Experts of a small language model.
Size: width 384, vocabulary 31559, 62.2M parameters.
Below are experts of layer 7 (counted from 0) of a mixture-of-experts language model. Rows are named router (the router's row for the expert) and show model dimensions 0-127. Each number is 500 + 50 x the weight over its row's rms, rounded and kept within 0 to 999. Numbers have three digits each.
After each expert's rows: "mostly gets" lists some tokens that are sent to it at least half of the time. This comes from a sample of Wikipedia text that the model never trained on.

# expert 55
router:423557417422508450470437492387558413527468479440447458509559513522488445472643503435498530561486559573460439548543568470445461447529524490533509441423510498470544486543483591473478527416582511519558467510511513497462471550456468508532490490491503490553499572486597504512506439565567503450530509512556512485468407521444451491553428476525451437422480496438568540462519530494572582504505
mostly gets: "Kh", "iy", "Bh", "Ad", "Raj", "Ak"

# expert 58
router:434439523518416507458495534481482519510521528473456513477479530450611542645489562408499496377492487571465586427541553535587493513385485552530458456429521486451488494530560524561436466542541452519489494509492524586425423557527578575440537519533473368573530527526462438567515478458496511462520507463449463475424433475445452509487475419514478469498561501523450482627468440495517440526523
mostly gets: "near ", "along ", "within ", "entered ", "renamed ", "towards "

# expert 40
router:589504527514492470496527515529544559536522486495530502463442544484455431521554432491492447547536480487467493560500526529456473407463465507440554563456504468493541551407485533493555518447437618567466600525513505511444454524463466424410464451489555553459494372496529496519551491550437531558538498413531533509528565329535589421480501535451554489495527525408461477614548504512447558498536
mostly gets: "century", "000", "University", "also", "idae", ".\""

# expert 3
router:499520461486525604455424508537389427376519500517558438459558560417510533426518529445500475495586406490490478509442477473528601602476465453559473542511443477504433448461528484459543530475534436407489503508525454481530460501526544456493564474572544459532468471569442489496589456543559570520551562557492573411478439494473487480493449443435573504581534487516487476506564571507551563555525
mostly gets: "Air ", "Royal ", "Soviet ", "National ", "European ", "York "

# expert 15
router:522523553447571483443519504478519591545424480426535552427461458498534480574499509441504447528468462541518501529522537489436523504566455537459527555481494394491546506429417410460398532502475518474535573422455544525515474370429587439517418490466486515522506498466514555543520541518546438457407508551625503504548510538526504484523560521518485422506492545539491516450464488511481468541513
mostly gets: "|", "However", "however", "|---|---|---|", "|---|---|---|---|", "According "

# expert 36
router:435483407544489492513495467535564586500449566527387538449438452490437569465492521535488521571377593594418520500502586519433404439484504537509529561570565571487546548377488455551532507510537514562431479449554524579491507477523461406578527460446459550462556561534547493537460429485469625492540494518531515480547434433479427474502439492527529598497511450518425493556582400570488569523576
mostly gets: "tick", "also", "Website", "Coordinates", ");", "Died"

# expert 27
router:447381484541479500540477511550600572504472457476499553461516451518586480517427544518496441481461490453538574552502498447474580469541472592555501501545416438528482524544464497548490519560570485467473524557567468583556510555521472607564488549487415543521516552378431481538335436613608436487463409446507542476571564494531470522494495469498536430463523512460447437584481497439599570471572
mostly gets: "— ", " ", "MPC ", "57 ", "Goals ", "39 "

# expert 44
router:521457529531489485526506549423559417448382521469450486500370502485433442495504482525524445510423506486459520558528571554451400528580549474529490525538524497465455466480531483523540457485517507481429406554534529510518522487469474521603572491483445500426539509455444494485526488472488536444504417453447474433483445600515475492514499517471523542473487640620508476479453522575450490587581
mostly gets: "My ", "—; ", "Best ", "\"; ", "featuring ", "\""

# expert 20
router:527417510475529504432548539570523486502529468472499517474533413443478464511536538466467480488620536531507533503506576538471485474464472441587527503564516431469484504549559408575625537526449581598446442561558581450420506418547483536474573509413561485555561561486504425396465540450586417593454543479392497468594465490504506574516465543554518528519471587597502614515517441565447494406400
mostly gets: "201", "202", "199", "191", "198", "194"

# expert 37
router:566485547509514551583427585566479454545556548491560543478556480491497517477478501413467514417472494515428508453554491476453442486453483586596496438558435534501504487575471468548514462507459456552412480467525534512533413511509433517495506549498551482488571481528407491516523546466430560523560522486466463520489487489432520537437470440403587514501480558479445495551504500455452434563483
mostly gets: "—; ", "==== ", "= ", ".; ", "riot ", "); "

# expert 28
router:467466380478507512463577542551506601515497551528429532458559462457463573509494550498482502500519477592527533552528581458370519521493465418504483518474540482478488520580536542434532461557574550551458548419465547503516588441551478479456466540501440510471439584461484475517457492494493490504614430548443518455484494595440576556475506507569411498543559538518486552517528466467479539464516
mostly gets: "born ", "⁄", "ISBN ", "On ", "died ", "185"

# expert 0
router:467419469547492472479531467540418529552563373552509544519497495588464603508534566568589499374494488552541587494613559539492467523555469462489443461483490529490543504506532469424547488494548504545446524443512537443515470512455534432530484481477481577485544452392553585503497433494428458534511483503485516567445505486493508506492498568491421448507467478490516526473572408581457561450468
mostly gets: "sq ", "km", "kg", "% ", "Population ", "average "

# expert 51
router:509499502428557481400523512530477482431518488486488469556531442474513546399523521440428486468511570450485562449463449495515590542546441599520442507431508408553510484487461494491533509471532459475583561528446567580535475486544441514498525539523549518556459441537424483418527559620603425475524524458460577528512438502519543467555400472507479470514516528419530553479454527472613539484390
mostly gets: "many ", "several ", "two ", "these ", "three ", "four "

# expert 48
router:512469564534444519432540530516454507433623504534496446495479509458547459503493433502487490405406474451512506541469432450490539539397455503590468568559443607530452458537470526478560547521506483546576509524405474544485440446518544518453429533571435434449429440473453517475560528530417416434541470482567559489508449477497495555476407550580532565514526529527458466419597521465424515415436
mostly gets: "292", "owned ", "directed ", "SR ", "nominated ", "New "

# expert 52
router:524536447487506412547562476472560509505467444472504499424497499568549514487574501483377574565566478596544560537494417598455463495466510549403410544466474521532584355543523548428386445496503495520452557429566520550549455591525473471438500506455475536482469478499584435515550488440432510489469470425607528519518523506538565466445463600516446476528528498482532400608463494562502579573446
mostly gets: "_", "}", "^", "also", "\\", "frac"

# expert 35
router:547500569464492457461500468550476470546598556524510481611527459510508592501556541528549506467417489507411447495464541440462484419513478473496444478556466581645524518573552496439505535484551483529393570540517542466508463500477531453478567534421476546568506562483458490554603480518456533497588428495499486521519507401498484491494473597499566478535625575391478479583536512507479481444438
mostly gets: "Website", "=", "• ", "|---|---|---|", "sq ", "UTC"

# expert 17
router:477549519532417548520606395458454563552530543507492485575561553529509486499570449502454474589452511466578457541534517455443504479494491538410598580580508513568470564442520535482540487563518456508458499478617489411496438508572605545467571439479446421479496513513478553522446538510477516549504572466493508517510477538472464473494495503503516530538447582443459429489477530513501455450551
mostly gets: "seen ", "riot ", "Directed ", "\n", "Type", "From "

# expert 33
router:522458493422514561517502424474450588519570488515463494520532405616523544515520541580452561529378582559494416443444535413440469467521511507528536512465453603590425531548505448517517536428473496461464575517509518432508566528483524465528560525474483443519504573552490448514548586489479561599597496511472559500545516464514468575560509519436468589564541535526431628540484508508456479522446
mostly gets: "Coordinates", "Genre", "Born", "Website", "Location", "Location "

# expert 47
router:492489407510527527408562437518571494457498500488571450482547516457488513407498555419423451488528495647551478508390490434540546586471468413495575498527419496511493505510465380451471525488465423444464462541531480487584578504547465557542450584574498463499430496489445449477546499517454440582525534486507590480449495511584549549559550471486504498455487453574460520399489528502532537520437
mostly gets: "MF ", "FW ", "football ", "Apps ", "Green ", "Career "

# expert 9
router:525532416515512557577475523488494539454482567510416460498535540497521412486439464587446555576563453439557503438473518484523506485461538475565510605511475402502494481534483407482467495554543439522526501558539456510498457460502494529468458527608504523474403460514461527506530483452426499501621481495430463434520363538531545458538525481572468512554513555575486534428541448460482610580541
mostly gets: "ov ", "Smith ", "ai ", "Lee ", "ev ", "ensis "

# expert 1
router:452532459539504498442470517450465556537473543466416536483470464525491453529505516533524417504436440531369504539506431553589542533488556531494491522471429553511549469466534604438450398566470528579489449558612506509424436476465497527509550527508487573533509521515497524500437497541482505444512599431396419420504511418460432525557441473547473402532475566464538548482499463584536491441432
mostly gets: "could ", "can ", "make ", "took ", "using ", "When "

# expert 21
router:472581477547500382558517511473565469563477459538536463507460546515424531446521467503490419537527489434462541520477448501466454435437518488439576508536615531454493501475528521502538453456456545443571502452466474496423421530584522423504412440419575517431594400490582478547528455428470603547430465509572470522522471450413568539508456518543440527484470461439472505510511464507458586459534
mostly gets: "two", "music", "well", "Competition", "four", "hand"

# expert 2
router:427584520606545518535577440627544502647520540537533452454459435471494499630464490546503523468540552489514464502491489461439427425572552559421502499403435533423489537463472561493500564508471538621450423419473583515478616595449514398521405467544536492489526495485497455559474481508498569510467528504513498564563499449592560436521517544473488420440476408457462516540436442512511592482505
mostly gets: "|---|---|---|---|", "|---|---|---|---|---|", "Note", "|---|---|---|---|---|---|", "classification", "Animalia"

# expert 16
router:572467537403487569573478489400471551462509467446511504570547538436489371418411558510579472521603493373463465522619496518509609509521585523536505511486448548510437477459565490462585451481497566495580556500537468452524491517506516557449497471571573478469468469445522537509480390511539477532393458535429570490539529534429575500543523489398519435489528537473467492521528441454555489513469
mostly gets: ",\" ", "\", ", "children ", "countries ", "areas ", "communities "

# expert 13
router:487519514550415481460526480507506435464486569473488440555507512542537482479461471489429485542460532515525457489511527435535455448409544430590480510453554459553452488438490466511467549484466532524485444566429468448551463469543487527502496554536445469395500536482377523585540500520435547444377474471516552414505465442458568455463550523397537615540517581602455498498449523490462494638520
mostly gets: "USA ", "GER ", "FRA ", "did ", "KSA ", "ITA "

# expert 59
router:507512524539459506585465480549469476546578478525589451475547535420468518523513527488448520465490440520482501558502542550546549481488449606470543540518504481580387419499450532575564448450596556541443474379505554479570481599555385598524422550479418511489570541502512468489398499561477515515623522405559517535440535468493517495468551531514444460464491469573560552445475518548470517495592
mostly gets: "—; ", "SR ", "€", "FW ", "£", "Ward "

# expert 42
router:452520523433503410506501493496484463424552480515499497444478539528397525429452490527379387567498449556512494582456430418485482534444535498474461521523453472513396387443521515539557575403469567440529501457527476458524524473560451469565415569529485508510500510563523434524516533512462525538397527537530485515460568568436450551600411479444452503556505444539417503463475552513458546477606
mostly gets: "Genus", "episode ", "Genre", "Released", "period ", "Number "

# expert 38
router:517455631519449505425521583542620541483434431585469498495443486455484406539469423429573453540533457490491541512494568445539351438507470522494591493512478455432465537464512581625482569450417552603589514468534443459483434483445525429552414444449442486452537520473539506514508623586515447444419510474469585514511492458515482461436462467482560531510487485395451440486545448571435484557507
mostly gets: "University", "However", "Competition", "Died", "Virginia", "century"

# expert 29
router:579542548444546431457503564495518503450493567475411444508443458423411592441422442545415491478460445470537501458513534541544537515420518508557470531403536529465529457382478579608519524582444444527393498509487471500492476471545556507457483479545415437492531453410481479507483518429541524436500548579543467505488624522427429473452515499520402588521471467414486401434529471475439410533516
mostly gets: "During ", "the ", "until ", "By ", "After ", "The "

# expert 19
router:542502602476491503631459459437438452500486476608540453514476514536542512464480514499537444515505578449536583445499488500480456459595422560537439577519432497511486566518525618530470489495572489505489474494494492501464443530496394386442556553490471568502473490533518520517558564575492557460447553576440445507527557551533546626465530551504533542452528552432493607569474548450396478536602
mostly gets: "\". ", ".\" ", "St ", ". ", "). ", ".\""

# expert 12
router:575455516462527546424507451558461519383448505577559539522525580494454484363430489514386471486514553467507527551523458431534542633463438538468392578466436454456558435422526460605504534511509500473562529497561419588463560511492417553524608542535594486536495512642390367474488600583489615531458497582427525512536536475488509406566441472493493496482522473461447495477527532463499577557454
mostly gets: "World ", "U", "War ", "States ", "US ", "European "

# expert 25
router:580492586474509438484486521531534437416541491487574473557385551554501512511470472563607546555461545460522497517523532433532463533496617422552484537495529474413575500409451527500521448480528460424507497449489544464544419450433514456418493418462445460477504516439493537422527608504473491448421456601531468507464527526575482475499581496576539518455486527505471516400589561476525427458499
mostly gets: "his ", "their ", "her ", "His ", "Her ", "its "

# expert 50
router:530552457516504449417558520619497601475455538486574440417426561572481592430430583425436439565492539627488502523465452508527505545488564567430472537470458469526481520426421497450487491490484488523561450599472555489499553515577469591542460414529498542507539483455488453482399555476515490522460542487553584454522442483502417559533516498501516542508534611401467555470504548435562443484404
mostly gets: "began ", "served ", "located ", "moved ", "started ", "came "

# expert 63
router:506456504520513523530424503478438475411543378458530476462474554504509522419560441455441531507476536496438497566502476476494581556467449495542548491505499596493551431412651441483501472480539486395545555558537426447537530526549556514515466477602473545519552471481527523511521437445518449541494580500525455489490526512475481500484550477582548517483491444619462596564522527453457468500554
mostly gets: "they ", "south ", "years ", "west ", "They ", "east "

# expert 23
router:450487469492527561497461514476484602431526545470473494441512437487605523472466508439398520550493531424482544408503428454517580526518467426537502508458545455451531463580431455464410465526539442504547537554517471512450487483506450558505585508504583477570399558514606489529476573492492511480510558509317459423578508529479488499490405526574463515462464525536519487478537498512475456548484
mostly gets: "John ", "William ", "Robert ", "David ", "Peter ", "Michael "

# expert 5
router:470479463458579473574555524533519473499514457515516496521427543530526439482563485487518533397424457587515503410444367548530477559484409537461433540525521470554607544486478567466535524551461520388560502546497518529522486551530451467479477541492509543552481571525574496528499478545459495482464419477445428517553545486505536464527488509437439451513450435436510486402541543502510565526564
mostly gets: "\\", "Z", "Kh", "H", "tr", "Tr"

# expert 31
router:508465421506472492415501561536522436482547605552472539525509549497404545540472508566439520433551413485482404538577556426483537528478539433519509378441512497485578476468596485538560466538453446516497424505511460470528498407565555534477488454539464537446508407392502457515457455505518516471438557526488363481519584546512438526437583507548529548518387467535563484468494455486543423478497
mostly gets: "In ", "until ", "During ", "since ", "during ", "under "

# expert 10
router:434485418423521441537569421460531527567481472414521515535459514510493448527628482472538526505475542526496480529491434517523437547496429532454503466542521449424581456589518480521477567403485477410581551438430474530495580539444485483498434437512548487519468482467516546542472500503489423531535366479522546449577526457477572545433426426582459443475474454586463535464519556498524551448481
mostly gets: "Sch", "Lu", "Mal", "ș", "Hu", "Bol"

# expert 56
router:479466481562533497493532472493563496514461468508527596484541568527535438533627433395557545558498474451542485432530510552499456538524460393350455438560541537433551505551513505503471522465482595478534425515408516577475585505529432506528485505488537506456476534531559533484473565579591589524545411522427538482475498578482560460468437544515409503462469401549504476496512508501535530479493
mostly gets: "Har", "Sch", "Mal", "sh", "An", "Sl"

# expert 46
router:543466490465555494460518459524491486598513512499445500434554434540490534484472516556444463539581403477482481523528504491534568508463503566437444478474449392549508526475434510519437495565470487532455474481468514466461484537464464529561512557460493469468539526477593378527462465607513440524450460486418469532514597523417511526449525450559512589566524528425460493491390598524415354498439
mostly gets: "Win ", "30", "UTC", "26", "Length ", "25"

# expert 53
router:435521551455436505514480501617553410445494365512375544579498433577491513550474529473499495469549531463572515465624505517451485435548503494501510455464543482518518443505541532519499464486549444541547482568555570509519499452509500548488481557485483541523530582425460475471508547518468371439418437418526466516569532480518531513530489448477468462417606478447555502524505492456571439468573
mostly gets: "but ", "most ", "some ", "many ", "several ", "are "

# expert 22
router:456506563488509404559442489492485504561481505500631424512478436593474587570478449485454514529431562447569516572492583470550553551485539476425486521532517452517494491457500527528608485516346430449554471543452480545470527533509554542496450529479456522468580509523528449495559499498525573520546446501601564524385567464585518525427463505522484543434539411415538464458596425432463413507457
mostly gets: "St", "In", "dis", "Co", "over", "inter"

# expert 49
router:454531506470561491546493520498537526576488427483533551465496431479448449530495405451539523524550546495484474514484479460422468510450599495527476490520516580482434515451538562518490522439429568396609611384439509541525531481497540456523529416449593560549569520567581517442487522415592557511558479517596549517529581495515468450420418517456447486492491431485559502550438513465517453485536
mostly gets: "tick", "band", "government", "cre", "top", "them"

# expert 57
router:523480476526457455627421591418419424490540418429453574485517573563492451495473529518539530489615581477487484445519450530549487504525451509495573524528550528531606542398567558510500480446538506583488518561549506391506516386499524456485487383567577502538487492617503554487495485430522397509463574562487571489449486459515437531522582467499464496560455455507494519470513472489489485536506
mostly gets: "who ", "He ", "have ", "but ", "has ", "she "

# expert 54
router:523545523530538526583455565573553537495389497468495473480491454493487590600507518465557473506441486578531520563432545504533491419430523549480552450442500480515530548557532503536526491516509463555426456503484436434517487471517465532465537539454502433488529464535436504537486453513493547501500552499542473549505493482538502550438548515495523592489546595551557566527438518479556488520517
mostly gets: "== ", "\n  ", "=== ", "==== ", "See ", "\n\n"

# expert 8
router:572449513480459420486503472510534470536516442529556473533604566465547423509376587541507464532434486488551538526476536511541587526470482426464493503569489472447558555511524470418540505499561454504417469580521450525487471524423515553431513537497472430551491465496420523567518436475401460547557508516594506406502507471537560506513592413464569457509441501584534511400495456468508598548468
mostly gets: "Cup ", "Rangers ", "League ", "won ", "Arena ", "Football "

# expert 32
router:463559503489558457530502509582481552434552576521503504587497506520482524406601486500442453493534541583487495521454529466445489606449469498575523592510498538467555489498548484492471504561485489341579526517513403453551414544548488479524537446477477516533535540393475488590484598406522422463417509608580490506472549530462494548508445530506555504438442571490480476521511544452429421530460
mostly gets: "This ", "Binomial ", "small ", "main ", "large ", "largest "

# expert 60
router:546575526564469456589524528505531492550484408525586531470522565556467446535491405492599511470506483435572501501427448484512476543468548533489547450498457495456488534483411567513485452497432523480550444476481510557508517453424452481516506399469600482445544485546539501407484544472493476602458427584526428560521488450513577516429513531487573480378471483461604483502538524449551462492507
mostly gets: "them", "four", "government", "fl", "ship", "game"

# expert 41
router:525522497568492491502477457578487517433507492615557620541474448443492407598501586527474590483517389521479525643579507585492479511524459376517471463552497455520564563512505538529475453554536508630459391461480658456495506523501530506460513422440468510535547471452411562508485468488550428481511533435553377434497468483539545516468574430452581505566464578423470403509518457424466573517400
mostly gets: "Conservative ", "Republican ", "Labour ", "Liberal ", "elected ", "BJP "

# expert 7
router:402476449514449567460583481543494529525486453559503523403520541493594497559558504531556588510492537510488528397420514508554441521516504393532487434544510473455555465549526492418426528520363469589506491438543473540517538587455540484559509594484507534493515420528498513423496438462453568587510488449627505569497453475492461508532545488559540464454450449525499420482544592461569478511605
mostly gets: "at ", "At ", "attended ", "University ", "Bob ", "Ash"

# expert 11
router:457464603440517446635436506524467420491513429446505506625498556449421518504524576513452513522513520505533423587556503466444515459447466532524501552467484551544503410517430494521520532483473479486508492382386490531441454548442585466518508469471457481421488476498479557493529462471485478481564522507537485549490544501467595417589465495533298500586500458484448503570479531574460484462394
mostly gets: "^{", "\\", "ti", "á", "{", "$\\"

# expert 18
router:605486374436450533412563564463546442414542571501419412383543477437508607536486543536557579440489410498352419458506543560520504557513480486495582419502485467498498481514466426522526556565388499556454504544528441476485555511615563556448564443461488490447422476491525483451537463471544496508402438535472454497519522446486454590489564557503587519483442481591551487507435549447469554516534
mostly gets: "September ", "April ", "January ", "December ", "November ", "October "

# expert 30
router:482518538588446439479552507522584398566580489515516529548524451505575392543422514491637426445487519439404409476480474475462467538506586459514527441459496519512507597508496467459445504551491538551465389564516475544485543463435572478501538446524520499486465468543487548524454419511475501534519506467414446509498463409513450580527575388570494488418492529515540401479463364514489506429523
mostly gets: "\". ", "gave ", "de ", "won ", "Won ", "During "

# expert 24
router:534455597575537492568563483502524523451453528531507505644554544499498494490411511570534463472541490534461537529587552500542551617416530485453549550526456625514425561461526496524521558537521499555506582516457425461481512572414555530456464530571563463482443507535493486548454512479548455430385554602448545510453659528455387565516552496440516502496531453505487541554553464468610361383503
mostly gets: "\", ", "/", ", ", "–", "And ", "—"

# expert 6
router:450471448569548460487525500459575507561454474538463517520522594511430414565551384493545489611616515491529457459497460504481478453452522475414524505498571533435524483510460560521475551446458515481545526430383494447513510597559485558392417470512629497453484406428506540507479554467553601562483523471504509488552414580535527506549461473548449509573414430571485505513512483539518550436541
mostly gets: "č", "ville", "ey", "ș", "ton", "ley"

# expert 4
router:504523534553527591444549461487577538464521478446563534575468493426525471490484501385424561491508447477514509467544477479576574460504519445521508542449496493564499494501465474554488566537539568606426572510464474556561548512472456498497471458469546496530523498560544355437466615519451612479498545531443454517497591429504529494440518505574490527478491427521526500497592522463522525472438
mostly gets: "&", "LO", "PA", "CP", "TV", "Bob "

# expert 26
router:460491441528446423563516500464457542430609490452471526446517477452448535493510568565496578394445506583407550544567479626437449474602527447583476536547508502466499545470543524400568535445594421480480462526556502531505516473622547474569491517447468515501522533463521428520445469426437529525426543469591479469484517425525553544489561538489476398562471518528433496552451538481464595522639
mostly gets: "ISBN ", "%; ", "⁄", "aged ", "gave ", "saying "

# expert 45
router:539596485543585560457541496515487487582525555515477508495496467492565511496440448521374526451514535554561502518456445568497511566549469422463500437498444477511512515522415493469481549488544398485449454528444508525494634584514522522471463509461477446525498473463453504475486471458535551534621570477559547555484437616583510567585471527487525438526530411501462488567433499464448511508494
mostly gets: "MF ", "Candidate ", "Date ", "Votes ", "FW ", "Win "

# expert 61
router:452529503512466518465539462484475501466386510505462563427494416505446475489593549511498373454421517527581456520429466482447452527550461483530461518465520483435431550641560417502479531521492558504452445532465503514496405454543468464468478439521447503453506548514527633492507467563491482491494420496547526464589476472446499549557559480477570555490510489546519482480525507542527533478464
mostly gets: "Succeeded ", "appointed ", "worked ", "director ", "directed ", "served "

# expert 34
router:597497436488530588508462541472395484399548547455583425443544571441464458471444515411442469574516511487462466512526374492550538531451496446531442540520494509483465503417476528509466491543564495368604526479550462464478543504525578478479525482462574500487520473485511505442492558516502434458480606575482555464482484480514423464521536503537529527512496594523493475458478584558514472552459
mostly gets: "name ", "company ", "system ", "ship ", "development ", "story "

# expert 39
router:499548511521507546480520483535454477510539476506593492474539473517542497525479435510572506491514447423486541453429417511590538578442520506423489447584459453436467565487512525494485489434537457456528580464480527478515572505478415432516585508485506576564568517618565501431542459532520492546544495575537575428471568566487535410456459495531532478506432396456580531489545471530582499505459
mostly gets: "Green ", "Los ", "Grand ", "cre", "High ", "rec"

# expert 62
router:585508501552518550617504481399504460532508573489464547533464500490578462476576508520558461430531547461582511548512446624469478469587470553478518401475451444581463482529547541535415564509490550493467528486492446496533458564480470549540533562539499521540489454530500478516514496511460507467557429439502567578468505506621504548451516531474515487480537496401460420481404507546541437530454
mostly gets: "FW ", "MF ", "Win ", "\n", "DF ", "Pos "

# expert 43
router:413516500482551566428379535495540480537464483512579536510544530523519501499462412465362510511496470517580558516464464460537458613455522469495528486535387492507567527464506441419516556493548542607424500523473464535434503466448507516491501568523449479496486537519525471609422549470470513495425471483486506438489545547506540534511460435496538492547436453509545395505535450487592493584479
mostly gets: "San ", "Los ", "Rio ", "Switzerland ", "Austria ", "GER "